config.yaml
n_layer: 16
d_model: 256
n_experts: 96
experts_per_token: 8
d_expert: 96
d_shared_expert: 0
activation: "gelu"
moe_layers: [1, 2, 3, 4, 5, 6, 7, 8, 9, 10, 11, 12, 13, 14, 15]
router_score: "softmax"
normalize_top_k: false
routed_scale: 5.3
balance_loss: 0.008
balance_bias: false
n_groups: 8
groups_per_token: 2
init_std_router: 0.0321
lr_router: 0.00202
n_head: 2
n_kv_head: 1
head_dim: 128
vocab_size: 4096
norm: "layernorm"
norm_place: "pre"
norm_eps: 1e-05
positions: "learned"
qk_norm: true
attn_scale: 0.0915
tie_embeddings: true
parallel_block: true
init: "normal"
init_std_qkv: 0.0389
init_std_o: 0.0
init_std_up: 0.0389
init_std_down: 0.0
optimizer: "muon_variant"
lr: 0.0171
beta1: 0.95
weight_decay: 0.039
lr_head: 0.016
grad_clip: 0.5
warmup_steps: 50
schedule: "wsd"
decay_fraction: 0.79
decay_shape: "linear"
final_lr_fraction: 0.1
batch_tokens: 262144
seq_len: 1024
doc_mask: true
train_tokens: 718500000
steps: 2741
dataset: "wikipedia_en"
Below are experts of layer 11 (counted from 0) of a mixture-of-experts language model. Rows are named router (the router's row for the expert) and show model dimensions 0-255. Each number is 500 + 50 x the weight over its row's rms, rounded and kept within 0 to 999. Numbers have three digits each.
After each expert's rows: a language model's description of what the expert responds to. This comes from a sample of Wikipedia text that the model never trained on.

# expert 21
router:449499472559505609478509504521434551450526397537560489464424509575482531434568565400400550476536484546531475502510528499529580523470520530468551456515453522512457505371573526422500502568436537553455486437506395479524569532348495448545509573440534469488500448551565552514504528532472510615466453559567565455502463514502512573489489555478500430564401419458464485466536499508516466478450471476540555543465515433514551420391577482583489559417573473489566518469586515532517554531460507472558518488419434386514435447521548477423544592551545473493513465582557527573493526485479532460480448481547479454505525525459581551478592523507510561505445501504491564485488466630519517494474498386492447475380477470529464530473549467415446465468441567479439458452434556559497491484600442
What it handles: Adverbs and modifiers after was or is, such as first, not, only, also, twice, once, and -ly endings like effectively.

# expert 59
router:503476534412555611508496492512541497537557548465569488410491545562488507416486515591536600531439427514450478428482522581603514516568507465470508510497428484527437452531514453452565532518570566530476568423541398401541492500443520570467526614493421481523497460553552544471459507463488526439511523428584412477609491529559525370482487506457574522479420476501444595442528550472535462596531509580549505552489580405438428480510499392496501509517521479567430408525524433475472503537560499525376555413520562501464553580548482491503456530546533502507509477526466449552476549523407494448407602514412501445547502466411510449538479453515612522511485456492477571558420487505481496530443494471515479475507485473458425543531579518466476523520461558433431496412505515517435480500547415
What it handles: The word and, especially closing comma lists (designs, manufactures, and markets), plus or, but, while, which, its, their.

# expert 29
router:530584534469554576576481461593498485523421601449499578426481436526522461469430483419500494525545400468526421544526430478434423383435411533531364524540517490567445553460468544481458469454589504511460491516475594579517496451551539523488456585536564422540429500499450503534454465547550536516484547531472456570525531423510426581383501474580476525481550548452491423474504484446570471463445498455565565504450548508484503442459544475545534451500536519406525573472472578630463458509531566457485556451596498455449479535505543433417552516491510493478551506515526488580501516459518433513543516448523455485514438452547470499578555542439419570506548550420598468474505532466397415493527574444601588460502472426490487504459555466461466567472405508482507450524514479425468502484490468
What it handles: Bare space tokens before scores, seasons, years and figures in sports tables and infoboxes, plus Coordinates and colon-newline labels.

# expert 5
router:471509527537546582513468520573416444445519519521582477572547551522562509508447535507571488475535403559454493577444457537485525563582654471528564567506578501531455583508524445518417418466459430501591547593486597488515444526505501466486556485518548461585604555514558534557441501502510524585434420469445537532509452491443563441503510503469523507462487535534452409459464425485486456543485482505438520536626450466484468458524483491479497515518505492531539452518423427477475586432376470548434474514440505582498530424502562582506517367398552510455498523480392504491488532597484528495545534479486497542568472558568465585513458531513479430618524382462488526492426547501484545522469413503468531537554543528510473473400491491522468446461448490453447466433419496577413464495489547
What it handles: Word-initial prefix pieces like co, con, mon, inter, non, pre, intro, plus prepositions in, of, for, to, e.g. coordination, monopoly.

# expert 34
router:578522500466525506561575454550504457524463552485475565449449522441478522501469477436515499439553408492495456481484514491442501429427428580567427546562489464537488604419539549577461400459590496483550542582506515473500572519556488471495506535514535451464510424505464499535521487565543487536469450467540393534451489471483450476392554485572585520490581492421541486485526520524590459496550509519553524496468492451504403432514551490499516451518405612428429502539497483506424532481540539474523545523549552477504604429430444620499507468577530534560534476592532483539479527586614398538499568515456403479489479420479504456507572547504486536549467546434538415438515520423464425561499547539486484453492384560466436461534566511441522547397401510507591489528484634541445466556525495
What it handles: The space or line break right before a number, especially a year after in, from, on, or during the, e.g. in 1965.

# expert 19
router:499567483568488453567454464586459530551529570528408503502543488468497481426461541517404544450582456520518578571510560501449523618500469548470559555522483494440484446548551423602451523477454492482474506469500512477530478428482515504457459498496494458544517485434553453555599398528474505612427544457518525498534494535409586496544447545450522546531514521546585472425512461483480616495432436505490468540490484542507508450453588462393502542512483429576534458422498504575514483433500459492534586525457445472508529474512503419528458530408486506451450461499514550571505466487596459506402590543478545436539486606530519557576507453544488518415445533556533447390419555478525552477375540499480469535546586506612426473475458539440471434375487438482557431444505522538454589531549545
What it handles: First-letter or short opening pieces of common lowercase words after articles or adjectives, mostly w (weeks, wide, ways), also oper, prov.

# expert 54
router:536387528562511546443431587517441612438541446455406468510449576482485491504502464449609433510436443450548483539415452518430447553501440541423563458439551506496485612416548552448533522482480529527462522492497567487606481489506527484545535498436495507493494517466449559440496437425605424526522480485565400529537483494418523436523551555503471513559483493436547436410538493528498544429410523516444457508556511599492561498483537552486523554472531434511524550457518400509503518512501498444486457560442482497525456539531527466504469446520537445538567554464461465613560514458447538514528474460526483578625400634489480487561572593553408515477528517413494402574564451486504412535488525586529477540477503454524441558490528517502582439494528427494417453559431484523551462495564458
What it handles: Word starts in plot summaries and narratives about people's actions and emotions, such as resentful, desire, However, despite, get.

# expert 50
router:578410584535577560360433593481569480474486466489412480464524488538433504474512477468584549519346484550593487442386488460487457510571446494417547534409508572458538554453459586488487473531496597549536577447457540469587493479467477597533511633433549623570418512527517539410565499457552448563520475489525550507531547530404479467480489603516535421466539516480485464507488534441503446438433501501452478498513548495445533527537513542446492474516422439500436476447558555469532502595540501507485451495428533513569465481527505393487514498530451469462565525452470536534602481503394532491470488423498510533595515544466503473513480564525428430500512544479538464563455518558481518484538598483529534460461484588446441544501545533456582516585526468538427487516476494527576512447559444
What it handles: Possessives, pronouns and articles following verbs in plot and biography narration, such as his, her, by, shot a, with her father.

# expert 14
router:471523396493556412450454456414559480414510412497435529519522570449490502447437462435525479434465570498448564413513487475547495508515483514503453433458433504523552485471532432464440459491569493534430429427500546470542583487431534454543610443453448574546487485646479501470481491547542467453590506505481548474479537488519491475470512504449540443534511478477554515517482557553432373549553557494538527536484482484539477518499490570519543483492506483454563494495616539595502525525519501534535491403436489581446495399539341516541558503477519574523445445465486565463595503513455569488524467539522476546551591497413554467482544544532570504565533405523521532490554482550463535435485432506487422430497469380554537563610492511576476439534562526464448490451513556548604594508508378
What it handles: Closing == or === marks with line breaks ending wiki section headings, plus was/is/also and words in listed-building and award tables.

# expert 49
router:510459590485453485463570531510496391513478520410519447460520540570523492464557481517481496574520449509480525522482482533481475542470454363567605546426441511352541401418540488464554526498537497496511536509525472490467576551435452550558531487392456528655522548485543614422554532471575544461523508525501540609488532577444562496477498548491507482514523501558610449404513470545471455469574548406563487516522570488477557495464455439538471487494497475545460512559433529485501512474436440535457480548559444490541509508557465483545494440526522416537515461525413588473506515509528512430484451560455546481530519605507612494539487552586515438443454456497500534515485477633504455479475529554542371406511467491535481517487546432447508571423488421500421484603399564515513459440488518
What it handles: Articles and possessive determiners like the, a, his, its, their, this, typically following of, for or in.

# expert 62
router:433570403560517483478460433503497445579423478553526491488407384407494475465477489499436534541487567513540530475491484532501475488448549454495487395455594475495455483415519522558626527504515466524538522503539536468552557631478587601456572458539448518373502493466510484527546473430452525494543498469548442569546455429463492454532506523482512508462571588440498530456487575588568495453573451561532449463386465557518462515605458428452441492491547472430471416576533425441600459537462503459547449486521544477531504478527501508531443577550492550469521491528418454513530545475565488519415619531603453512427515476537560527520470484471548556550508484496534508442469517440473529446441474469451496596477559472474467476447532558583531494579560597574544591454565438513473413484451517
What it handles: The word at and names following it, especially universities and places in education details, such as Syracuse, Harvard, University of Michigan.

# expert 33
router:538537521453524517486462432508524432488472470531421511469477582521471536461530465363522560439490466540479486482488455470491459525454500434479540555445544502464473517430482564455538421495643562466536535524481519534510499453519485529565464641500546527567618466464534548548425535547547536519532515478554594588461471532540420540485522419522539481462498557453636433460537432453480462414582497378498463364459479535455558522443509441472491449442489520455497502408446568564369475398556471507411542541538456458469485456530454458535581489498434476518581507447508590504512483489513456443508512548548503496526543489531563527540566587468431450487512500474497515471537480529408514532537572576510541501491441504426508634508508594472529578491530449543377527511483510429568422445461467
What it handles: The article a or an before a noun, as in brings Jimmy a hat, and blank spaces before numbers in table cells.

# expert 42
router:534466498477448421508490481543539612577502529545527541509477477586419400575573574471473532455542518538461505553577505463553580508480432432531471575479468528468446461502429514429556541434575545455557395600580467534477516465475530557419532477525533417425515556579426468532493441524461553499507439550473449557560425482557503463500442523461547543565552516464464582444552543545492591515462515423445440496496446478500402518570530457438551485506561539425400564537476547475436528513567454599493488415500571526443445469460424445529505509483504528511466597486486460469493505468382553483459413516480594439492586503561515509515555567433550509496477583515438476515434489522436523513426487466422493471606488428437528591473505475580458482457529477535463570439560474482518544437478595
What it handles: The letter r inside names and words, and capitalised consonant-r starts like Br, Tr, Dr, Cr, as in Württemberg, Irrigation.

# expert 15
router:594534432520495392546418495498537517523435518402482492475531408461484483525585536499544498518479410480522566519535647452544485512493511490549492538533604570458543539530452545441457563526489456500525516434436329522516535446403509491515469497560494492562498444475533439509490571494432507494576576491550453468402470518480443487517447452570579366451557489591578565551517549438415458493492527458505482562410515516507565429438577448512558494532493456547544470603549489541540516546565590416482425490448466485427465499560489560430519548506430489498480472515566453530548397455485459556527444521524538530542493477453504495403476562439550544503413486572469497615545499548432485460518501479520502500425513551471555493610415419494526392484486536515494495466487494479495486575454461
What it handles: Political and electoral words such as Party, election, Council, Republican, presidential, especially in election result tables and legislator infoboxes.

# expert 61
router:553476436488532475484432565602468525517543443515464438518457506479479509521544481536526479434491508556537532463422549503484539465504558528562501576454600507477528441562542451468508537516523504544552434484414497451528477474570543509625462501522533538548536534530521502411443586525490532436451458542489495538487503492585489495554531418501454577450526540492515473532448453437535584517457489476465372418537480453496443593523514529522494464498521478553608414610486487455566545567543588520460546499552380423538332544534513535555468461563502524492577508469541561445507525465432505530453570539435530501478405514547465462438479522462429562477403408598393476584494472478549439392534587521438472604408551530530527475434472479535450497459501534444519417533550481473462549445569548
What it handles: Critic, publication and award names in album or film reception sections, like Variety, Pitchfork, Best Album, Telegraph.

# expert 28
router:470579428450438452537552481548586477449547579564505532484511428517442561452456570472520467531446485443527421487540524474453438422442434550439452460591463461505567614488472412470446503475540518531549463529581550524554553494547507482402612482557512508509452506575404506487489504510509579477598483409427443516543436471512553642466504560420512426447510442499497421536592611491569503543481482451536544487500465561526464448521492481491571525513452529476516436587597538554455421551440500482499505514577506511458549523462444528466576496475486517468489475492481475606588472553501446526512540611443466493473524431511451439541532562517491447492571547541515465546475418475421443529501505421496471451542484407544533455505576585480507517411555469440557456417470523495404524503568401
What it handles: Spaces and pipe separators between cells of numeric tables like election results and sports standings, typically right before a number or sign.

# expert 12
router:513540449445481474492491494439446444537515490543453558473566488465582532475480523561561508544529615596469608462546539514521455551542494532436512454529448493427543500494597433489526531464499463577619599511536430472456572494410420463465514475517497510499496559493546489445497484449487525588531512565460441486525386523441555479527488583443450390578423473539560573517507487491518536621476491566541511425513482542484473450448438443460478544599484471512500501462485614545606529470489534496501524486461513419531528372563514492441470510460415419419532559516577523529501495591449481525427537561463482398487556449462493601502591487477561400450376569544533544512478453496467525476529549455466512496508464544548536404543497525476460519415596427478492521432477588444545509533449500
What it handles: Unit symbols and suffixes right after digits in specifications, such as km, kW, Nm, Hz, and ordinals like first, second, 200th.

# expert 48
router:505399541498505530448525523534473506493460487533535416406505585503571380459566433554483475545484410465573486469377464513473506542501457463460553500494437594439459441420515604431584527505501428482456555441489441491592527554410457535569483586427398497544507463439553533421541518416571453464468513431515461488494516618444478431456518473567479539508489556563627456501544523576505551522472450486560509538487583530476513404534467536540519554470442486554409462565512422539519454595519478414512421515501459476525491476471458473437548481541475427498580488478477530585530521465488450472459502592544485423626525587464508510534548528548428434457401436486502504515493449541451536454549497575485473520440480477543497493571515442530559544487405503530454524541425520546497438456552462
What it handles: Articles and possessives before nouns, especially after prepositions or verbs in biographies, such as the, his, its, their, as in began his career.

# expert 22
router:596511423530554446537493480480484477491497559439535496517561511456528458579585523543533508505514458479441606481488546459500487531516443451485414623551497520433535451582557564402488534552546542412546459406420424610505573501461562453521462462480518493546500400503558486535562434468464540459522552498513531431379386605525547487572486521499482423548482508546522529573541486476478518532452514486371473582523474560574528457485476425487510502502466500552594489567532475521595456533497467471531519543555423482460481511511527458459620549493488437472541508451561416597431511431505434480520466495540405523496577501517466501505414564421539532476504492556478499604489479538447542383544434520502612500411583467529573538545418459490525423431480428509489495454462440494470545488522478
What it handles: Words in sports and election text such as champion, team, coach, round, seed, field, standings, and member, often in tables or statistic lists.

# expert 60
router:495453506580527389455532500520489453582557524493534461547577457492405522451500529471496458494474576456482491466490479483533492555528531473539433438509505517535439532505511560494516515505529482510491483496473489528401516472595502565471551467503517547419628487476477479588525601453508435550527521543546420514376453631489455586492513509560474493438358548384514552447573572496500549404582483504479475520455431532491453571476582469426424525456484570447361504561490576510553465504467473500576490556525562568449505553582482510558412556487493489500472481592499464526419580432546498481470561520519515547465531548535452401422478510439569460535564446512464464464550512442429498448473546434462448506460497560471466462447545543458449482537539478478546574465550416511607470577435603
What it handles: Inner pieces of place and proper names like cities, boroughs and institutions, such as Minneapolis, Harrow, Stamford, Argenteuil.

# expert 35
router:399557486624556601539581442555540437415457480561478529462453531526551442562452446454468489473563490503476521533432495550461509520420547549497534518503440527530501545468502539525450423416464449484475442446565456439568578530522562435565472535553411560390477462574462483520449505454509428534513537580480420533490570561514551546507449555470599529516489666489534490529466450563477595575546549538551468516485519504524443467508445474440401509420479491552515503456460463492417521564436519451482459510472449474453459517423497402433501533490593429452508437573569570532543561487467454506476491444433428445418569487498496526509492405531531557528555531416472531493568486469564397451440466497581562470444469535500475507602503438442585481494479530548525441463450500526543466540557481
What it handles: Past participles and -ed endings after was/is/were, like published, played, known, named, founded, built, often followed by by/in/as.

# expert 1
router:492546404491469521468530475507517467516575583562520514542462457539479587470432524521531582567503450538412518528527487504510434519478389457458507566463538406447516579575434372574447526475410452455563480510524524546590524459487432486416541493526482440547432457489514393533479373500508524512505510469456427512557409477549528576415558427500489572564519550484570480617512573520497507575440511598479509508554415523488482544496427482565648534516511454476508501553462498502483519457530476556451570497524499491468563512478519539564499425564438456486508508435533551420508530478538525577530489511504477551505463458427456562448457349484483429498442530584519496509535419496451563586545548520510564492536524469660494455528465478551557542496559429483471482446389465525462479463542472
What it handles: Digits after decimal points and percent figures in results tables, pieces of website addresses, plus sentence-opening words like After, According.

# expert 57
router:529439559481492522426447515475542458555547467550563412398531526584495535344556566426586451537464587491584504489427511518534530464557475428457444443402578502395522513518421420497459484488529542583525530487410453433558555494513471541550566635369452530469413513522491551446558507506549514517580525540501420489444510477495433537483570554495474432461511480535521466498541537504531464526476546569485512533471535506465551496522519422577522478501499420563497464523428517514470515491563569625524533425497487534513513469517522470504448542521479478445590535524510481462615469386534583471490467486510511417624525501494462517546549470582491527563485456572445497552503522616480521522574500524516390420449428460500470568520587568493542505447463496514458454440448455546485501492475416
What it handles: Words opening a clause after a comma or period, such as he, they, which, but, However, and the last piece of a surname before its verb.

# expert 31
router:446603462618561568523540558493439453438506436542597494583434534546565433484502515424453480452519399527468488493464491427546553570429418569431543449505513461474579531552527433470546474427491504497496464570563485428584537485470443482511491463494430561496563506519461380469522450434534507456468497545535513466510605601454557553569554529478495505575502571530550587501483437462504529513515490534472542578500542564491420561413552507557396532474524480514510484546538449436503464464441513410464482520405481473407535496585481427465479485474564431496470538537518581535461562513498540522633472536372450534577521533464449510472511535441507421393524494492422440489501545443529496505528562502493499480510402553486459550539431468435488386546539488440475482518515492595542501563582537
What it handles: Word-ending suffixes such as -s, -es, -ing, -ations, -ed completing nouns and verbs, e.g. report-s, upd-ates, iss-ues.

# expert 6
router:466518544499472498415381448548455436475427467583550549515623476525577537594415470460634484476492464534460479536631475467542452467563592474540519507544453527478528567516508461566502421508428555470535560584493549455458466449463489479557511489492519461617550484543474543522475545493473469521550452486397582466485515423480528421552495518404517464437484464556533475493457462485463502522485620437514499560548448430480477449489533544483493463517531434432575509527496524461481527392455527578449431543505535552480528450532582486554386464412493546513474465437427559453446507545431529495538539540503559504581497585549451593472512586450524451559582443389519455540425465500493547545458521570485393463558537500512486530466539467443519414566519495470425524404452536529493502553459544
What it handles: Early pieces of words in technical or biochemical text, such as pl, cre, ro, and the hyphen in Interleukin-6.

# expert 40
router:468406521557542454463527515437573564553498484395380523404558439515376504466493480472461519547416469466523537539497511509494409531469612452478530446464500503481418543426476490564463533504541597519503528469456515559447498448459517468496551501483473542542572488539521532462591518553497503570494517541499543529505618457514464475527505456605606608483499491522464602499530425560533424422544506466526537504395511371504546463429613446565450390506547544456517498510500538494473494483523506457463513525441564621486529461400436586528437515413525568561500514530446448461580507560529560471528493472396529500500485459468524513514498556455406437480474570514499501489498549540526481509439532432496427523581496497526507572594470481525519497458464562525586442551590489387512505513459596
What it handles: Starts of proper names and history words: given names like William, Edward, and dynasty or independence after Chinese or national names.

# expert 23
router:508447433503566537533496496493465477426515472493531438528536529540550507425572542578479541519405547508473571393549545519424499536381546401462528593575559534557486541554560502468504453474477469517583521552505471567510480565460538464575526457535519429575505479569479501542471455542614573481505575546473619484507495462500535540478470501458414460572526475531469452494557519473579496529479501501444580460570513561488544473421405496566589495533462564531584600485529492497509473532377436507532548492432491589451538500502551443502541465446508438469427551481452409438438491462500523475533474538501531569429476509423449489574462559521448520449603534427487431575497538606514505454470577502455519474451583520543475538476393439451534464563497522565403483395563415492420505502436542
What it handles: LaTeX pieces in math ($, \, {, }, subset, begin, =), plus words like above, not, is, well, adverb endings -ually/-ically.

# expert 58
router:438528470465516492386454521536547458456526488431480471496470386420516455591510472562538453529505403432479480510579446503466472517431485540478542427542468527575491569526488453519500605565541442531512518543559603466505408508413535513544615524531517443493497422498486528473468563436536519548558507464512431452473539482472553491529491533396480438473544476494478424473488481564521456516537537445525430503545452582495538503474562557433549495496540500584499509519628451448485473565432428529463555546468541560485502509471462485501481476514496541557470567507427570585462480479522504482490555589500482496522530520461548497480479654468469484478611557516576473438420461427529587567507550487502554433602511347602570488458540451560549482569639430495463509549477435528475400561530512
What it handles: Short opening word pieces like sp, comp, eff, c, d, completed later, e.g. speed, efficacy, cancer, daughters, plus coordinate symbols.

# expert 38
router:478523521456517486437444530418512471463478454496557548515419597493432345608487504454597526502464491540478557493459533610536522502525444567469528519455453520406460417380494469495479605459525553496487495609550505503441482454493458586444453590529561480595519538464396523497598439477551469575554534491473559442472491561522562538495609481536532476567549548398450475561503456461499410531454566434482453423541524562527508488381424491444457477466532389461408614487520539499568523540503456504495589503488542488534494468426506442502521513444465522576537456488460548454456498515473524545497526573486523501521472479528646448493589529521470402461539485493567494539441533573488459457428491520510531487492561494495426567396521437481506555540473528498501505492420486498580480445489527
What it handles: Single letters, digits and short fragments inside compounds and names, such as walk-off, stepdaughter, horse-drawn, robbers, heartfelt.

# expert 13
router:561469517569507496557480527438483547564524462547471501463474480494529504425632559472478486427436452535567519509492517450617512519499540396553499519489554535433586452449500581502542530469505503497477466397413437453543539488451398490562536615473556598472522557514417533509496577509405497566474561531527593461425470482501374595514500493541488486441399526496493626539407460434508495434478528507464478474535509447506437556431568471594468529550516443496503545405585536489477542532536580527504519411518472406532495500552422445497495595525453477534511442532525571510543533415417413459433505529547578435429558530453456496522519541489545427478493500503447508464549455580475509453484551545495466450479471570414481620449482563389458523468501528540491494496501550514536413524532479
What it handles: Word-final pieces of team, club and place names in sports season articles (Devils, Rangers, Broncos), plus adverbs like also, never, again.

# expert 16
router:528511451445486512545469425492559469424572479503494477492539462496523512490516538471552523540527579448411632444619484534532424556490443512440568507502494493384492422619514444475546508465520525543620602607572537531468564522359465497535479448523469543513515587511521455560486473459585616481531478509445577475539466438496557440585448562442406424564516505549529584473555482408512503497503443525419554454533501557502509501446430463513509476608513442558549531451529525526446505354486498612435502460458433533525545509586434422554518495489416535413500544504540534417471417495505439431455479514498607505466546452450507503548514542531467420523502536506563454525536494484479534373496537505439501484558494518546538497466429474532475556508539465494480564445538536465523508511455516
What it handles: Unit abbreviations (km, mm, kg), backslashes, capital-letter fragments and code pieces in specifications, chemical identifiers, legal citations and math markup.

# expert 11
router:544523543485410576465495501573500434458564485478500438560462513553572512507474548513595577494577513500481440479475539545569564467540496496505551511471445495609419494549456540529510503482452526540509493572581547541464401491516533495454488454503501450435491532603542430403403477534446495519451411409589513488663455419528515446530518509484535514582423486454495538387506522523536452483541449510444479396541482498489452502492390512540567532449506478463583531499455489522478513413424482540416465496407576518482582464537538550545531405471639494485441496411502562415423512584515528547450432384584535527557456547550548585514489413501508477563535456506511533508457485463534480558509413579537527546575495493459506508469547464442570517468509520449464543532543557486507475581492432
What it handles: Opening quotes, slashes in pronunciation brackets like (/fr/), first letters of Arabic or Cyrillic names, and prefix pieces non, cre, pre.

# expert 32
router:527421474488471574488573466640515369413397536534558421521442507584487582477551481430508478443505400515527437533400447461443562591487550537486585485443483461484398530434460481510484505517520497550536538460540492439473439533484558544500432547507422531564508476445574545551433530522560466520492513550547559507536565608483376429474468538457530486500539504567518450408514468536531479436562474471521523483404532478441539500520468494501416549482460567589473368453397567555426501482489552508373518559450467426546467483528549490518534480498489431458501471441443559575457503523522559470549512568449465432548570488460524545532583448602476466580456495505504525458530405473497553559521487543515559454430443456498572433541484458516514535461493517562431459519472507464490473476542427
What it handles: The article a or an after is, was, as, with, as in "On the side is a porch", plus verbs like used, made, became, named.

# expert 10
router:418445496622551599502537498527507509538525439461415487484472585476588563514394507565534471429520401490484453433436525502544538530539556451470476529541576565530603514490488531434511520448465468466561487564505475441590473547465482501487515502445508484619508470515521620526526438529422428506486516519556543483540552420455476509501482435444586447504552485595476585499486471509586527530515546433467450447521595440421430475531489533513513481480427501456463506467528477441445474520408525444488456515456555428450572405536526567523549486577501502465456527473410601551524498505499463558504488486463475495431453481510497514518512482559571405567484477547564538460444494483527466557461575534451541498456473460406418634499573594491568552508478550551415456533394453589447529451617502
What it handles: Prepositions right after a verb or noun ending, mostly to, plus of, in, from, by, into, through, e.g. brought to, influenced by.

# expert 8
router:408532545449432513417447520485574505396525488528514555542388453511508562465444610507483509484517441426481434481448445548482549490521413479478514537513409480642412551511435496537477553478407563487552510541577459523428466532576397458470516545458508447496459487542558478476388435546481452502485518458564540481573547498539518570443521556642432463533459499529496568567510503507521465539463559493424548385549463477503457441579432467483510524525452486486451563510510510464532449432549518555502513448491545504556528484475553507495553537570508505510510510501488485537501496568556498449521472524486528569432460433451492546539527397490504491507415535483511545575577489464406517586532580483596632483493518464459502565493371412490479594551533500507465562583460556522478559451632541
What it handles: Periods ending sentences, closing parentheses and quote-punctuation, and digits and dashes inside scores, times, dates and table figures, as in a.e.t.

# expert 63
router:544530439542518473522597518536579396577473556558395507393480429398551536555569452525430460519448526502462517543463527514587497474586508470567476383521570445531563480468462418476537518574449419482486606468561546557434512555482472580480471475432450557429432475469466547531467545432457455470485452504541371530478470423480440483548470518428505482489538474453507525479504522511575481596463497592511541473431517498472472509561486529455523501553465540515521513436569447459450473558508405523559463499493552487569507479458481490526465429508469470485475534496565538517468511432565425508453525508536437440435498443385481570516428530444474569502522521575486536508471402409526465491578541511484470530466497428540553524624544523554573446565559495491527509615600631467490606481522501
What it handles: Month names in dates after on or in, such as on December 8 and 11 September 1858, plus commas within dates.

# expert 37
router:451525543465500460367509472550586571478467531494548475550412553573542449484567491519430591483547391468523443567458521533550518516438505555472532513536518431464502452408431508476533418540408416469490551452448459532442474512506440507530556463438586455545450526465514355563554587456452564630406513492461501448445488501563564515540579482564475465524544500476441498528494550514449581431526430494579492455549598540495465422430461539489459531521492389538448548456469480481489519519484485463514490505455516458568580484470388457512575549517457490586562543599530595585438445502427470497559485474493461490510418480487561625412505493510444471473453473493486517533478506464470561480572513473512424499425479495470475480436463500547520557492446458584478475632513529566543519522504560
What it handles: Numerals in dates, measurements, ages and scores, like up to 35 cm, age of 15, three months.

# expert 43
router:491449600506492445432429590392586453396511513493425501522471526499473562432492503542526534522516511509495495550569520495611420417537594435475492502471493516547469440503430553552436487518573628556436537553476564513457488450499470496514514532555508533513510562586488420576474487539438504439583544553441578552569539459459441461551488466469551468505534528513410485458548647506483446503456466545486579547469443476495507535396464557540517455509576450491517577430524621532536535485450585516464495565568470615508550486526429458502523471519435484517502364462425551450455411498497542497531467506564530426505575504404528576436458547451507514549559418498482492452467468497524532514539390473511469403520453442503496548497477530622561440525583504457529545529543492474515472511463452
What it handles: First names and their word pieces at the start of biography or infobox entries, e.g. Jonath-an, Yur-i, David, Richard.

# expert 53
router:439542538479525511503548483491487480478584490415561543541536426488507569610486422546523482503509505527428403568511492538443519481489392492593523430484523446452533515523606425465492540410522438461573407498566552492470413511557498477429503409439441482472582539383497546484452466493598474487441512490458437554444500548419588512546590467435514517467482518463482471384426534580463457388556493483542406458549500505496535479451502539513472534511527522568484607537505404543560555471473423539526520586438500541578573545456527466579453436478571461529502499579465486535465506483506534532465543571467446435531429493478534493494449462546541503542591433570429514493433436544493503520434537473553487538536444463505533463439531503435464551505612421513518512608534515545458430498586590
What it handles: Word-internal p and p-starting stems like comp, sp, exp, imp, rep, as in widespread, corresponds, disrespect, plus table pipes.

# expert 3
router:465527499422513555488495619460563512479549574493509566502404568530450539411501560532507503501600491445500460532460408469426558468586487506556519561545445468555480541479487498596558452443472510439521408511476422453459399502522453429567536477486476536536468615415530406450505472577594403495508561435532509483540460486492471470449501526588484506482550489535449571464400623466400440548496569525446488537578494506531553492542514513466458531604532564570453443485497532434444542506514593557512466446512504476501501512517370453573507484595464536506559507525495457482434442567511465492503495462468518486399518481403483532473449439503511567445444522485430519515512589472446525550527499504549518467533553421478475559529370436482489572434548545468574505580471454580405557511529514
What it handles: Full stops closing sentences, often before The, He, In, It; also )., .", ellipses, and periods inside web addresses.

# expert 41
router:487462413419401496553543586449488522488536526569600458524497506388418442509512525516477611449542472498562497504462512617438540482542464475530370591484427560466436429453535472470491538436562530547488531572535527554511417447491528503527514480494500599478508440494465569476577432491505511542530518486427482440472375480487435502424439564456518493523437475518471494460476512505524452541556452486490462373432405580533460452458447471458519501558484504528431514526569506509524465429503510450571640482499585448587524437480548433535531547515478547556594496444482478552440466525482539536525532480570471492506642488552582507550486520445583502448517423503551438590563505484474581447410530468581540512406524490497523532409481564465458519500526556473568523434476444474539425494518499
What it handles: Sentence-initial pronouns He, She, We, he in sports biographies, and infobox labels like Height, Weight, Heavy metal genre.

# expert 18
router:472520509547462456568504528493529565565486439509482580523529492549511493495521509413427576473506455458503496503476504499512581614598589543569496483517465544465525519525447490592513533465522419512517439440472421480477468525471368476518582459487530554494519509465434388464398550499501475514487565469514582492487559458443443509499569543549525507426526502555546614574462500433528513508468404492443498566477555459507407615547462538580420462612511420533445476449563438557444500505540551492514460463428409471456493519603441545525517632513507492494436517532582496478551476536490492497441496522449528497524471406374463462469407527513567439497458454514486469468587563485560468459485454462411429529504366595488503511543479428495396493498504524592533418555523513529561529507431505
What it handles: Closing == heading marks and paragraph-ending line breaks in articles, plus States after United or U.S.

# expert 39
router:578424445414458506539441499397402433544496486483535520493535468403520389594467512507418604531529447510499502552548561510540473513519514445529473483512565499474463482532410505480543528491514451573514419478496558558475451538476490470531458479589483448440569462473545504507450527523422518492459504551527586461503339443392472459477535473509441530582498591487520481450495462581448504450534461414447558498547528523608526427478411533490493456569394542458551514461544464585500484565517516516565562546475604428594442562513568400514621493524583495512506546474503487504460455488489531558486545543610440583526480418515441520487592417449452589528457557487509573466481508552439493422488460512525555517433521500514500421473470458521520525493410492451457422452526480509481539559578525
What it handles: Pipes, digits and year pieces such as 200 and 201 in sports tables and career lists, plus the first letters of headings.

# expert 27
router:459519495553578590473492549523517483401483497505461538461470566539581472510471533412467475466517514526485502463414552464481480550490494605461518457443514493490585509494439454473541446424454486472535432537566506472609580533499475443485491504498432505491503502558439459474563475466527450445565553630472427511465618566460562548523457540464557491504489623507515494523453420462495564511512565571447532557486566522484490514448468435496359473462497504577538452498461453479484495496378605418384486459441450425427509524451533462470468463495525418480488526511551508509515546435500532497508462503417388537455533571504466507482492475558494500501532490459526440531551486472582425491476494561498477487496442494432428623636444438457589403489458454525556432498424504561588610550608477
What it handles: Verb endings -ed and -ing and whole past-tense verbs, such as turn-ed, released, led, built, used, mostly after a subject.

# expert 4
router:516522448440447413514549495426421499521629541590428497546530584548478575446511524528482554522532424479524443519513452448534508527544437470492555536513544442540474496625387438528502531400462465486501484618610473597573509456477461511557566552554516512457413482487583399537476451474477532398474508518487517527515540517589526460512517460569535563571536535433495532538473437449458551626470457485426587495558492436506481567559522518614573522622428496504527586536428529464502527428549540499437538447479501510506518489484483490456573539478485455496474536496521406452493476546415534513507539466468442539488433459363510463517450418466461526564447465495547403460497524523448518485554572513550573475449541463521552513540402493525562582554525523513448509493472509536477435412493428
What it handles: Closing quotation marks and sentence-final punctuation, such as ", .", ). and paragraph-ending periods, often after titles or before a new section heading.

# expert 2
router:456406539587501492414486529545473454496532460546473578448514567444528538454497549541538452469539454460395521598456401514462513494615678449527536569483484399564520584511499535469444424446521535461565546541505475506541480492507517513526568473412502576666593564469496531448467563548533502518482462469601521560507484538468518457532460479543504522501562502412510526412486434580439485513554520460409545490553515409472532503520507427470485458530504530474468433516428526461504571458461545566514556445507512462544540467501477559408488434502457541444537481518476483495566571615437543480518507372558547444446447549529492549458412594520470504538532521501370504515493570464430444550479570467515532582465554520468485503404455456515449479553498552504506481602500475467440510455498536
What it handles: Opening pieces of longer words such as con, mon, inter, non, pre, co, plus prepositions in, of, to and some periods.